Below are experts of layer 6 (counted from 0) of a mixture-of-experts language model. Rows are named router (the router's row for the expert), up (a neuron's input weights, with its number), down (a neuron's output weights, with its number) and show model dimensions 0-127. Each number is 128 + 24 x the weight over its row's rms, rounded and kept within 0 to 255.
Before each expert's rows: "comes before" lists some tokens at least twice as common just after its tokens as in all text. This comes from a sample of Wikipedia text that the model never trained on. Tokens count by the router's weight.

# expert 12
comes before: " |", "|", "5", "4", "1", "8"
router [105 136 132 101 136 119 149 107 134 108 144 138 160  99  69  87 117 146 142 150 101 143 117  99 115 107 155 133 116 126 141 132 200 178 142 169 123 142 125 142 112 111 134 141 129 121 122 153  84 121 104 176 115 193 124 124 108 122 139 106  82 112 136  99  94 150 108 147 136 102  96 157 140 138 121 136 141 128  99 106 130 119 127 102 109 152 134 171 183  90 112 116 128  95 153 130 106 106 102 119 126  78 159 150 103 144 101 117 138 115 151 142 151 167 159 138 129 120 190 115 148 137 124 120 105 103 122 120]
up11 [ 77 140 138  96 131 123 127 155 143 139 115 125 132 117 133 103 111 111 147 122 113  79 103 117 162 134 130 121 149 111 138 115 131 134 114 153 126 117 126  98  86  83 126 145  82 157 126  81 105 124 120 116 131 126 106 169 126  94 161  95 101 125 124  87 127 121 194 114 156 130 136 114 138 128 112  64 166 141 102 125 144 141 148 147  97 105 156 142 158 143 181  98 141 126 127 137 119 187 115 133 171 111 156 146 135 120  86 153 123 110 154 141 183 151 140 147  85 126 176 154 103 114  96 123 110  85 143 175]
down11 [122 111 136 162  82 158 123 121 135 121 165 178 123 129 173 101  97 126  89 125 131 121 121 141 148  93 118 169 142 119  89 160 162 157 119 127 124 144 124 143 144 132 162 194 162 174 171 113 125 116 110  85 161 127 162 162 149 173 143 107 134 136 168 143 135 101 132 112 142 146 104 149 114 166 104 148 141 135 125 137 129 160 121 140 125 106 146  85 106 114 131 123 108 104 120 114 141 133 142  91 121  85 138 121 140  99 145 109 115 119 155 164 118 185 138 115 113 133 125 151 125 122 162  86 121 150 160  68]
up12 [111  98 151 121 155 173 140 126 114  98 110 137 153 143  98 125 116  82 159 111 149 151 151 116 118 140 163 128 142 129 152 158 105  87 129 144  69 139  97 121 120 120 131 154 109 108 146 136 142 141 105 112  85 152 190 136 139 158 115  86 113 135  97 180 153 112 134 115 100 103 150 155 116 129 125 131 144 146 121 144 101  88 116 139 107 126 157 185 128 133 140 138  96 126  95 113 119 135 112  56 142 113 123 158 131  93 167 122 126 107  93 125 135 124 110 120 114 108 126  93 146 111 137 129 151 117 131 148]
down12 [135 119 126 127 125 154 101  80 106 142 146 122 164 118  97 104 123 105 139  95  81 104 142  98 132 123 164 129 149 120 108 136 172 141 168 135 105 174 154 158 166 100 109 119 128 152 109 126  97 154  96 131 116 124  88 141 138 143 125 111 146 105 100 147 163 136 118 121 123 120  75 148  95 147 129 101 121 107 142 129 133 126 136 113 168 100 134 125 108 126 129  96 136 116 131 126 104 125 127 112 165 100 126 171 103  89 129 154 187 109 113 130 147 183 117 117 119 129  95 157 121  99 165 151 135 188 142 139]
up13 [138 146 163 147 139 105 118 124 131 163 164 138 108 107  66 120 128 115 143 153 146 152 125  92 109 112 146 128 123 127 126 170 170 120 113 101 131 113 124 132 129  92 165 126  99 105 162 148  66 100 113 134 111 109 126 128 111 154 154 135 127 116 110 134 124 147 145 177 108 157 147 128 102 181 135  71 133 186 114  98 133  94 134 121  93 115 103 130 143 102  94 143  93 139 167 102 128  93 100 125 156 136 132 138 143 152 107 136 135 137 146 192 123  88 136 159 148 160 142 129 131 135 136 108 113 148 129 146]
down13 [119 132 146 143 133 107 131 148 159 128 142 156 185 123 156 101 130 171  94 116  86 117 157 157 112 118 138 129 145  80 136 132 173 123 137 104 118 141 114 122 107 154 147 143 107 104 135 104 113 128 137 112 108  66 120 131 110  93 125 105 110 103 144 158 121 126  94 112 153 111 134 123 153 144 144 106 124 127 110 110 118 151 148 138 117 142 139 130  84 112 112 140 136 147 133  85  92 111 138  96 124 106 142 140 140 104 111 134 121 115 101 147 115 146 120 141 134 162 180 109 151 148 115 171 179 151 174  85]

# expert 11
comes before: " a", " to", " in", " by", " be", " as"
router [ 95 129 120 136 100 113 124 130 148 127 160 170 166 100 122 111 127  98 103 176 162 129 131  64 100 151 147 106 130  98  91 124 176 148 127 128 111 133 134 126 111  96 129 150 153 102 170 133 127 153 134 168 121 154 129 118 116  98 162  98  91 153  91 106 112 179 117 122 149 105  87 140 116 137 127 117 158 139 119 148 105 107 133 103 138 107  66 139 175 105 121  88 104 152 151 111  90  58 110 100 137 138 149 143 135 190 137 149 108  60 121  99 163 126 166 136 144 177 167 158  83 142 132 134 113  82 105 136]
up19 [123 125 162  97  81 113 118 137 111 121 145 132 114 141 123 148 129 138 159 105 139 168 126 124 149 139 126  96 113  97  88 150 124 170 125 121 113 143 154 101 151 109 141 133 135 127 162 127 119 124 202 149 115 144 144 157 119 142 175  94 136 111 133 108 124 147 118  96 104 126  96 119 126 129 150 115 153 122  89 123  91  93 133  81 112 162 134 121 122 137  53 125 126 161 116 129 120 141 125  90 162 102 161 113 146 169 142 114 137 124  95 132 148 164 134 131 131  83 171 149 143 131 115 115 158 112 116 141]
down19 [170 139 122 153 140 160 107 128  87 114 121 100 130 143  95  79  93 108 118 173  88 115 128 138 122 118 161 123 170 144 140  82  88  95 138 142 115 148 201 125  78 161 135 145 135 100 125 125 132 169 102 165 153 146  63  98 106 128 143 135 158 159 114 106 128 110 121 125 110 118 135  94 119 135 147 138 147 110 100 148  67 134 141 129 118 154 135 118 113 186 131 140 129 108 121 137 116 119  94 110 125 145 189 142 145 141 140 130 160 113 160 147 161 154 139 105 108 104 159 120 143 132 112 131 121 129 122 103]
up20 [135 164 116 130 107 149 176 153 140 128 135 124 127 127 131  90 157 135 137 184 123 144 132 142 143 126 127 129 125 115 108  91 152  98 156 135 134  75 163 117 136 134 133 116 110 117 153 123 122 123 129 108 156 161 120  73 117  99 148 156 114 160 109 155 162 100 137 113 127 151 127 142 132 108 150 103 144 118 157 130  85 114 143 139 136 116  87 149 120 123 151 127 121 143 144 125 102 109 130  65 144 108 152 120 114 166 108 166 132 147 152 129 143 103 153  97 121 144 116  88  91 167 130 174 107 123 102  94]
down20 [119  94 154 169 122 110 130 136 121 140 127 116 124 126 112 107 159 115  96 135 150 137 140 146 116 144 142 124 157 130 136 161 146  99 114 161 139 134 121 117 119  65 139 119  98 109 117 147  82 113 173 132 136 155 136 139 179 140 132  81  92 119 169 184 124 117 118 116 159 120 127 101 107 169 149 125 102 108  82 196 121 126 104 161 164 121 123  97 122 126 122 119 116 103 122 157 119 109 136 117 129 102 123 136  57 141 147 125 127 157 135 132 147  98 154  98 156 149 139 161 144 113  83 122 113 153 151 147]
up21 [113 149 116 110  96 120 133 156 156 163 132 130 104 139 126 142 166 139 138 105 110 168 121 132  85 132 146 127 153  97 103 105 146 139 113 159 113 149 120 115  95 139 115 118 104 125 144 108 130  93  92  96 155 167 155 120  92 120 102 100 107 118 100 151 137 168 104 142  92 123 131 113 135 127 135 144 158  95 129 143  96  90 118 118 138 119 124 134 141 133 107  94 150 139 114 126 122 123 117 116 153 124  75 120 115 121 135 156 124 158 111 144 133 163 137 137 142 135 122 136  96 114 159 128 147 106  88 134]
down21 [148 119 190 161 124 183 110  85 118 108 107 110 129 166 103 103 132 137 136 141 105 113 117 129 111 105 150 115 132 128  95  77 116 150 114 188 109 131 114 178 135 101  83 133 196 117 131  89  99 119  89 110 146 148 118 126  99 109 105 151  96 141 128  99 138 137 103  97 155  92 127 106 158 146 125 117 113 162 152 124 133 120 167 129 119 137 137 115 126 125 128 104 113 127 143 106 118 109 149 135 152 141 141 110 109 168 117 128 127 138 112 154 159 147  84 114 152 135 112 103 146 113 141 144 168 100 163 153]

# expert 14
comes before: " the", " a", " his", " its", " their", " this"
router [109  98 131  94 142 170 118 160 157 132 137 108 108 104  98 145  97 101 139 127 158 145 157  57 128 110 143 126 119 138 138 138  92 137 123 172 108 124 142  94  94  88 181 128 153 125 135 128  98 114 104 131 103 162 151 145 119 120 145  98 119 131 120 132  87 138  91 132 155  86 112 179 149 119 156 120 127 144 169 131 101 107 148 119 107 100 141 143 143 114 136 113 102 132 146  96  94  97  62 121 127  76 137 134 118 209 151 144 143  96 163 111 166 133 125 152 130 140 154 136 102 174 131 125 129  95  99 119]
up7 [114  91 130 147 131 104 151  78 147 171 170 151 144  92 105 102 102 115 161 132  81 148  94 142 112 123 144 132 128 139 120 156 131  96 142 164 121 123 134 122 149 171 109 119 128 115 131 148 132 137 124  89 109 164 119 156 122 108 156 136 132 145  95 123 147 136 148 125 109  97  77 121 109 130 135 115  99 142 116 119 111 149 141 101 133  84 133 172 142 144 107 142 124 179 202 137 117 137 122 104 149 109 130 147 133 118 119  87 118 121 178 110 133 123 109 115 164 202  89 132 113 171 133 126 144  85 114 168]
down7 [113 139 136  96 125 101 104 120 142 159 107 141 106 161  87 205 150  98 143 125 110 118 118 127  96 131 130 155  89 131 106 158 140 113  86 146 131 144 119 152 146 141  98 123 159 152 136 146 148 123 114 142 111 116 146 103 122 143 132 114 130  89 104 114 100 151  99 109 110 154 175 125 114 100 105 101 144  91 120 136 130 150 166 145 135 107 140 117  97 163 144  98 108  97 112  97 118 135 150 170 151 142 127 123 118 112 102 105 106 161 165 128 110 110 173 119  96 131 140 138 124 135 140 147  89  96 132 114]
up8 [ 69 168 135 134 142 126 114 135 162 112 125 148 144 108 125 112 143 114 187 153 138  99 140 108 125 103 124 168 145 110 124 128 135 128 156 172  92 144 100 108 119 130 122 129 123 148 134 156 115 127 138 117 135 113  98 124 142 141 120  87 131 114 138 144 135 149  82 112 129 182 133 160 125 138 146 138  84 130 151 147 117 164 148 119 159  63 116 103 133 149 128 119  85 106 127 111 161 106 134  73 148  70 135 123 109  86 115 149 149 127 141  90 134 105 148 177  86 127  84 146 132 151 127 125 134 114 110 154]
down8 [127 180  95 138 100 115 104  83 159 127 138 132 107 149  82 100 123 166 114 124 143 134  84 171  96 149 158 103 143 127 131 120 126 120 155 176 160 114 106 154 122 156 116 104 108 143 162 152 104 150 129 143 134 160 161 147  48 130  60 136  99  93 127 109 150 135 128 142 149 172 122 116 139  95  88 120 124 104 122 139 171 100 117 147 111 148 168 138 137 133 135 125 102 113 141 138 144 113 130 153 136 167  85 136 129 133 118 138 147 110 128 117 115 154 157 126 130 133 122 125 114  91 125 135  89 133 138 130]
up9 [146  88 130 169 119 139 152 123 170 103 129 126 145 111 119 132 182 107  65 143 158 125  83 145 134 123 136 131 116 117 109 117 123 108 163 124  87 119 147 138 102 116 124 130 127 123 100 133  82 129 112 126 134 161 135 110 180 136 168 128 108 124 140  96 129 179 113 119 111 122 143 141 127 119  96 119  91 168 172 116 143 125 120 128 114 125 107 191 134 141 151 143  69 140 171 121  68 114 129 152 148 168 140 170 123 158 135 117  88 131 158 152 134 129 124 104 108 102 122 131 104 132 145  95 105  64 143 196]
down9 [124 148 109  70  99 123 124 166 138 148 146  70 152 135 137 144  83 169 191 124  93 143 114 178 113 130 149  77 143 115  76  86 106 123 101 108  93 146 123 134 146 118 110 132 150 105 147 149 133 138 119 151 115  68 157 151 137 125 120 129  88 139 136 134 136 144 159  89 128 157 123 134 147 125 147 131 124 109 147  75 138 134 150 151 114 145 146  87 129 128 155 127 154 110  93  95 112  98 146 124 158 145 124 137 165 131  81 116 169 126 161 108 102 124 141 125 121 127 123 103 124 123 120 155 158 146 106  98]

# expert 8
comes before: "\n", " |", ":", ")", " =", " is"
router [129 112 134 148 108 131 135 135 144 134 131 138 102 103  91 104 135 138 130 165 127 166  89 113 120 130 150 114 128 100 120 123 171 116  85 168 106 127 173 133 129 147 159 151 144  99 155 154 102 132 125 153 131 156 134 144 162 142 129 120  99 154 122 141 125 149 122 116 146 109  81 148 119 180 121 105 128 134  67 118  83  87 126 100 140 152 110 143 152 115 157 114  97 115 138 119  92 152 125 123 155 112 146 140  99 166 105 155 106 125 154 150 165 167 152 198 156 160 157 133 129 161 139 115 103 121  85 140]
up11 [157 171 148 112  98 119 134  89 165 132 131 139 113 107 155 144  92 100 168 150 100 151  99 103 137 102 125  85 117  92 125  93 115 139 104 142 114 177 105 127 153 113 150 108  94 151 116 150 107 118 153 191 109 154 122 111 122 141 136 140 154 110 106 128 134 133  76  94 157 147 118 162 166 119 141 145 167 155 175  99 166 113 161 133 141 139 138 100 151 176 136  91 144 127 160 127  77 103 110 144 120 110 119 114  97 124 158 165 150 114 118 101 148 137 100 123 140 137 127 138 100 113 119 160  87  96 116 101]
down11 [ 92 117 105 139  80 140  95 140 110 123 138 131 104 112 119 123 119 121 159  92 179 111 175 106 136 111  99 136 111 142 118 131 114 141 159  90  94 150 149 148 129 105 110 154 127 138 148 128  88 144 186 153 105 130 120 122  99 115 148 116  87 146 178 171 152 105 157 144 130 140 121  74  97 127 127 136 105 105 139 107 145 112 166 114 103 114 105 126 154 154 147 112 142 113 140 149 133 109 137 110 163 158 181  99 189 176 134 134 127 102 144 121 162 110  99  79 126 152 118 103  93 168 171 100 124 141  98 129]
up12 [125 161 184  94 132 154 103 117 118  98  91 149 128 118 135  94 128 161 123 107 147 122  91  94  71 107 126 115 150 130 111 142 114 131 130 125 153 136 137 158  58 133 118 101 103 104 159  99 118 108 103 113 131 128 119 110 137 108 128 144 125 152 148 118 160 175 132 130  88  79 127 110 161 120 133 127 192 153 113 160 179 146 107 138 146 137 110 130 153  78 143 139  73 166 162  98 117 108 129 150 149 125 137 160 116 183 126 150 136 106 148 124 157 149 131  87 120 123 175 137 184 173 110 116 149 136 113 146]
down12 [108 142  98  90 120 137 132 170 110  89 145 140  69 122 152 112 119  96 118 117  84 141 158 138  97 145 130 119 125 110 109 157 160 112 153  67 141 141  90 127 163 123 108 119 110 146  84 156 125 177 135 130 147 113 127 133 114  92  98 109 146 144 117 137 139 126 128 133 131 133  85 139 132 111 113 169 155  80 129 116 136  97 133 121 119 113 140 129 130 151 174 135 141 127 120 130 113 144 183 147 132 130 145 114 128 143 148 121 112 145 104 104 142 121 125 136 110 108 143  89 119 113 144 126 154 129 124 113]
up13 [102 148  90 110 123 112 137 115 190  94 125 136 160  99 110 119 113 138 149 117 132 191 117 103 122 128 114 117 119 111 119 109 172 162 136 129 107 133 135 104 108 111 142 145 119  80 142 155 102 119 146 105 111 163 135 159 103  91 118  85 108 151 154 110 136 137 105 139 133 128 111 128 137 158 141  88 113 179 154 170  74 103 109 134 129 122  94 128 118 154 152 107 140 171 159 146 105 151 113 114 142 157 125 102  92 169 147 190 135  98 110 103 140 148 122 131 155 159 108  97 111 141 151 145 109 141 101 126]
down13 [157 152 146  94 171  88 125 113 116 103 114 136 129 113 119 139 131 110 168 127  95 132 114 119 118 143 194 112 122  95 139 110 109 121 115 131 164  94 168 124 122  95  96 122 121 135 133  86 108 131 183 142 127 150 128 110 111 142  94  90 161 157 118 101 156 106 108 152 149 127 104 132 105 141  63 167  98  99  94 109 133 177  91 125 127 105  94 123 150 138 166  85 155 107 118 136 141 166 127 152 117 167 115 160 122 140 120 115 146 151 122 181 140 119 109 112 145 107 116 152 131  97  92 119 132 102 129 148]

# expert 10
comes before: " and", " of", " in", " with", ".", " to"
router [142 138 157 108 105 129 169  89 151 128 110 145 115 103 110 108  84 111 164 171 116 149  88 120 117 145 142 157 131 160 123  78 208 104 143 142 100 112 144 166  95 132 128 156 109 102 127 133  89 119 141 186 162 155 143 182 136 108 164 124  78 145 107 117 125 139 128 139 162 118 100 152 117 140 134 125 139  96  69 117 107 135 114 113 124 120 117 160 149  86  92 126 113 109 165  99 113 148 131 100 138 112 122 146 130 190  84 133 156 153 135 162 145 125 144 166 111 145 168 147 136 122 111 141 102 111 106 118]
up18 [110 108 162 100 103  90 113 143 119 134 136 159  99 112 115 132 141 102 132 105 148 145 119 147 131 124 133 141 119 129 132 104 152  71  97 100 120 101 157  91 142 133 179 117 131 176 107 148 124 135 104 154  97  90 112 137 133  92 142  78 143 120 151 123 119 126 119 109 114 113 120 137 131 196 103 117 162 136 102 167 128 155 118 124 131 149 110 168 124  77 173 116 124 135  70  81 131 125 137 123 141  88 130 127 113 161 131 126 134 117 101 145 120 161 108 171 106 156 109 138 147 135  75 186 127 116 135 142]
down18 [140 115 147 115  74 121 162 129 147 114 101 131 136 130 142 125 168 148 126 115 128 130  90 106  77 140 104 157 113  92 167 119  86 146 155  92 117 140  84 155 147 124 101 135 134 125 153 155 109 110 125 137 150 137 170 183 109 148 155 117 123 140 154  73 111 143 139 156 133 158 123 151 119 140 134 158  73  62 108 158 146 115 145 120 155 144 121 110 104 148 131 153 101 105 171 149 133 166 145 117 110 132  97  90 162 127 109 122  95 122 142 126 113  94 186 149 140 189 107 121 157 153 155 120 137 134 142 146]
up19 [ 89 111 158 131 132 134 141 143 116 136 152 134 146  68  75 141 135 150 182 154 103 106  99 140 127 139 155 101 110 110 165 152 124 114 156 135 106 163 121 123 133 111 107 143  87 127 127 108 102 118 110 123 151 110 151 105  84 143 144 130 101 123 105 158  96 126 130 130 129 103 139 125 121 121 163  80 135 152  98 161 106 145 166 139 113 129 150 175  84 141 199 133 129 110 125 121 137 115 132 131 152 104 126 152 141 164  99 163  88 130  91 104 148 145 141 162 130 150 137 123 110 140 156 127 101 139 101 117]
down19 [114 132 164 142 115  96 106 156 110  73 115 119 115 125 146 146 141 119 109 142 131 121 149  96 119 131 103 113 128 101 121 131  99 134  86 108 130 133 111 103 151 119 110  98 114 139 115 114 176 168 156 134 110 111  90 118 160 163  85 107 137 111 156 129 147 130  91 101 124 144 115  91 145 159 147 165  89 159 166 101 151 126 110 150 141  71  98  65 163 105 134 100 116 154 127 107 125 100 151 119 125  67 180 109 113 111 153 140 103 106 105  90  97 136 124 124 142 113 151 145 152 131 150 166 100 116 131 145]
up20 [118 129 115  78 126 170 117 123 141 112 120 104 169 130 125 135  89  85 133  99  71 147 138  98 107  79 158 132 146 152 141 108 153 141 145  74 106 121 135 139  98 131 101 128  67 147 140 118 108 135 141 117 108 120 123 142  77  88 100 110 121 120  50 131 111 158 167 136 132  92 159 145 110 120 128  71 150 107 167 144 120 107 123  99 106 149 167 107 126 121 135 132 124 152 105 145 117  78 105 121 109 170 137  87  96 148  94 147 139 116 134 107 139 108 103 109 144 136 131  97 139 166 123 142 117 137 120 153]
down20 [108 151 149 185 105 139 148 144 153 142 143 134  78 173 132 131 124 185 112 135 168 108 134 148  83 145 133 175 123 117 114 131 140 103 164 118 136 139 124 101 194 129 114 154 134 108 105 125 143 106 158 110 150  94 124 125 132 170 135 123 102  97 182 165 135 114 104 137 172 178 138  74 103 132 104 130 147 138  95 104  88 138 137 123 127 135 107 159  94 129 157 106 137 158 157 105 129 141 152 131 108 116 113 106 122  66 154 129 134 140  90 139 140 120 112 109  89 125 115 150 109 134 109 130 142 138 116  73]

# expert 0
comes before: "\n", " The", " He", " In", " It", " was"
router [135 105 145 139 109 136 120 147 135 115 124 135 124 120 100 126 102 126 153 140 136 151 110 106  88 129 165 161 128 186 125 126 175 118 128 149  87 122 155 154 110 115 180 163 172 116  91 100  87  97 120 131 113 151 134 131 136 115 173 108  92 115 124 127  89 143 108 159 152 112 118 165 128 141 160 151 123 103  84 114  94  75 116  79 157 107 169 132 133  92 120 126 119 120 124 114 109 142  73  82 142  86  93 150  86 132 120 114 105 119 149 167 147 124 155 133 128 144 165 126 142  95 135 135 134 118 136 127]
up0 [158 148 136 136 164 124 145 110 195 108 117 118  95 113 124 133 114 161  83 103 103 152  93 108 121 119 134 137 120 113 178 106 158 122  86 185 113 104 158 126  89 117 135 120 138 137 106 139 159 112 149 141  95 114 122 160 130 109  89 144 103 163 159 139 124 120 134 123 120 119  77 167 107 130 130  82 107 111 101 151 104 174 121 143 117 167 134 155 130 109 121 164 129 150 152 110 114 142  90 102 109 121  99 144 134 126 138 145 140 115  98 130 145 110 158 182 141 152 131 134 119 138 140 122 127 106 123 104]
down0 [133 120 171 106 158  93  99 132  95 185 128 186  83 148 123 133 143 149 131 126 114  99 124 154 122 119  77 135 153 113 136 127 104 122 135 113 123  90 121 136 134 120 114 112 150 113 120  98 153 135 137 155 143 120 134 136  89 138 139 127 152  91  88 128 107 102 147  79 122 120 181 124 100 139 106 128 118  91 159 110 116 142 122 138 153 123 135 150 168 146 100  92 100 134 138 146 127  98 121 152 107 114 142  85 123 117  75 147  92 146 140 164 156  98 120 105 145  96 119 148 137 142 123 167 157  99 111 100]
up1 [157  96 171 142 130 122 147 120 108 152 133  88 154  88  97 131 116  94 116 105 148 134 119 118 148 150 100 108 139 124 152 121  92 131 109 157 145 134 138 132 118  86 114 174 171 111 137 105 139  88 167 159 107 133 137 137 111 168 132 130 132 146  88 130 163 183 118 154 107 108 115 100  97 140 150 109 113 194 159 103 112 107 148 127 138  98 125 154 108 145  89 104 102 136 150 123 130 118 138 141 113  99 134 140 147 135  75 109 138 132 111 151 173 143 126 124 126 139 169 117 115  98 103 123  89 103  98 113]
down1 [177 115 120 109 114 137 156 147 100 116 131 136 164 150  68 101  98 116 120 111 135 154 105 125 164 147 142 118 123 178 135  90 151 131 115 127 116 122 115 145 112 150 127 109 156 119  95  90  69 116 119 106 134 133 121 147  69 117 102 130 103 150  79 187 159 120  88 140  87 166 141 174 123 144 111 143 135 194 142 100 117 115 128 153 152 127 130 131 153 103 122 131 142 131 154 115 147 126  94 123 126 170 159 134 132 105 179 147 119 176 153 139 120 131  92 108  94 138 186 123 124 138 148 145 123 152 126  95]
up2 [122 137 114 128 123 112 128 147 123 120 146 123 149  94 103 125 111 104  86 128 159 117 119 114 132 154 153 129  90  85 111 165 156 126 133 158 112 105 119  57 110  99 136 147 137 156 167 168 118 103 121 129  95 132 165 135  97 129 109 122  97 152 109 125 143 103 149 133 106 104 121 141 164 166 170 104 102 131  90 118 135 131 126  94 132 138 166 196 143 143  99 144 124  62 115 117  91 150 116  47 152  82 154 137 105 155 151 112 141 144 143 128 139 137 112 167 144 145 131  95 116 116 128 109 135 129 103 105]
down2 [177 165 155 113 117  90 111 151 119 154 154 120 147 108 136 140 121 134  96 119 115 161 141 115 120 130 148 138 142 149  89 145 139 132 146 119  84  93 138  93 115 117  98 126  97 161 156 170 121 156 106 156 148 121 104 130 150 137 147 122 172  98 138 103  94 160 115  83 111 141 156 154  96 124 128 148 124 160 129 140  75 126 127 165 134  97 132  99 107 129 166  89  87 183  91 102 144 135 118 167 133 170 110 124 122 154  75 102 130 125 142  97  91 166 157 155 126  95 127  77 115 148 132 122 100 130 105 117]

# expert 6
comes before: "-", "|", "The", "In", "=", "=="
router [128 103 155 110 115 116 158 126 169 119 108 174 108  95  91 123 116 119 127 164  96 145  96  51 112 161 168 105 149 143 107 106 123 140 126 118 127 173 134 112 110  70 160 149 125 124 115 125  98 107 105 106 152 144 141 122 115 123 157  95 107 164 150 106 129 152 101 154 151 114 117 133 138  95 119 106 178 126 138 148 100 112 116  99 121 141 134 151 154 127 142 119  85 123 109 117 111 148 107 121 168 113 123 167 105 129 131 151 168 109 145 141 156 170 145 129 144 166 149 133  82 142 106 161  88  93 123 107]
up23 [ 90 131 196 129 164 118 174 131 120 107 119 114 174 100  95  97 121 125 108 129 136 143 154 121 147 108 141 173 101  87  85 130 115 162 117 134 103 128 168 101 165 144 116 142 116 136 145 121 131 111 147 143 104 148 163 176 144 102 153  76 132 122 137 145 124 161 135 136 107 111  95 113 131 107 162 100 143 155 118 166 124 173 121 122 127  65 143 125 177 150 119 150 124 125 164 125 145 135 156 106 108 126 162 154 122 124  98 114  55 104 126  98 124 127 139 135 172 100 116 111 133 147 129 128 152 128 118 120]
down23 [117  95 106 144  96 164 133  92 102 144 135 106 145 128 164 117 118 124 100 103  80 148 156 123 133 118 121 127 105 127 128 134  76 123 119 116  98 138 109 113 146 139 124 103 119 134 116 132 152 122 126 110 167 121 132 118 125 132 160 151 117 110 135  91 133 113 156  97 110 131 124 134 119 111 168 171 139 134 131 124 146 172 122 167 106 154 145  86 134 148 124  91 134 101 105  91 161  97  96 125 112 115 146 114 150 136 118 148 167 151 137 134 162 165 127 126  73 134 130 119  93 106 136 133 149  96 127 125]
up24 [126 158 125 151 145 132 119  98 144 145  84 136 143 137  84 100 111 111 134 145 161 143 133 124 136 112 144 116 130 127 100 130 128 152 173 165 149 156  86 108 120 132 126 129 104 167 133 136 151 147 172 151 139 120 146 126 110 125 171 116 137 168 131 134 134 103 129 120 154 110 134 103 143 135 128 129 161  82 112 109 103 108 157  88  94 142 122 149 169 137  69 113 155 128  95 135  84 149 125 129 105 141 114 138 117 136 146 120 135 104 118 121 142 146  65 160  96 186 119 126 163 167 124 124 110 117 139 115]
down24 [132 100 142 116 190 143 137 118 148  75  97 118 131 113 154 131 135  76  82 138 158  79 147 114 118 163 141 124 129  78 116 148 151  86 137 124 103 109  96 136 146 145 101 104 117 155  75 106  92 108 112 158 109 112 144 106 106 135 162 124 178 167 132 122 126 135 149 121 154 161 114 145 108 123 161 112 121  94 146 118 136 132 122  92 151 115 150 115 157 130 142 146 172 140 184 151  93 139 135 130 131 151 139  88  77 122  97 100 152 153 120 140 133  53  96 135 131 121 100 140 124 120 182 183 147 110 121 114]
up25 [131  94 132 116 112 157 136  92 144 105 144 124 121 153 145 150 138 127 134 127 160 175  89 118  62 100 107 135 145 153 137 108 117 148 157 127 109  92 149 114 144 128  98 140 103 130 134  93 149 112 145 131  84 134 119 168 151 106 182 131  75 150 109  97 147 170 104 103 115 124 100 142  89  95 159 137 170 134 119 138 138 133 124 117  79  87 167 144 146 126 123 101  99 159 129 121 151 134 166 107 179 110 145 135 145 124 116 151 132 117 103 142  99 130 124 155 135 152 128  92 116 108  99 119 152 113 110  85]
down25 [122 126 136 163 132 127 155 130 139 124 106 158 140 145 148 136 158 141 156 153 160 130 114 117 127 107 125 144 155 121 104 119 151 174 164  99 110 116  74 163 109 104 129 125  98 107  86 123 118 139 128 126 146 127 140 129 100  96 120 155 168 107 103 177 168  91 101 149 119 137 110 123 124 106 141 134 136 161 154 129  68  79 123 131 122 138 166 156 128 147 124 170 187 108  99 114 126 134 129 138  64 108 124 137 109  66 109 103 155 147  82 173  93 152 114 130 115 123 158 129  97 118 125 128 166 153 173  86]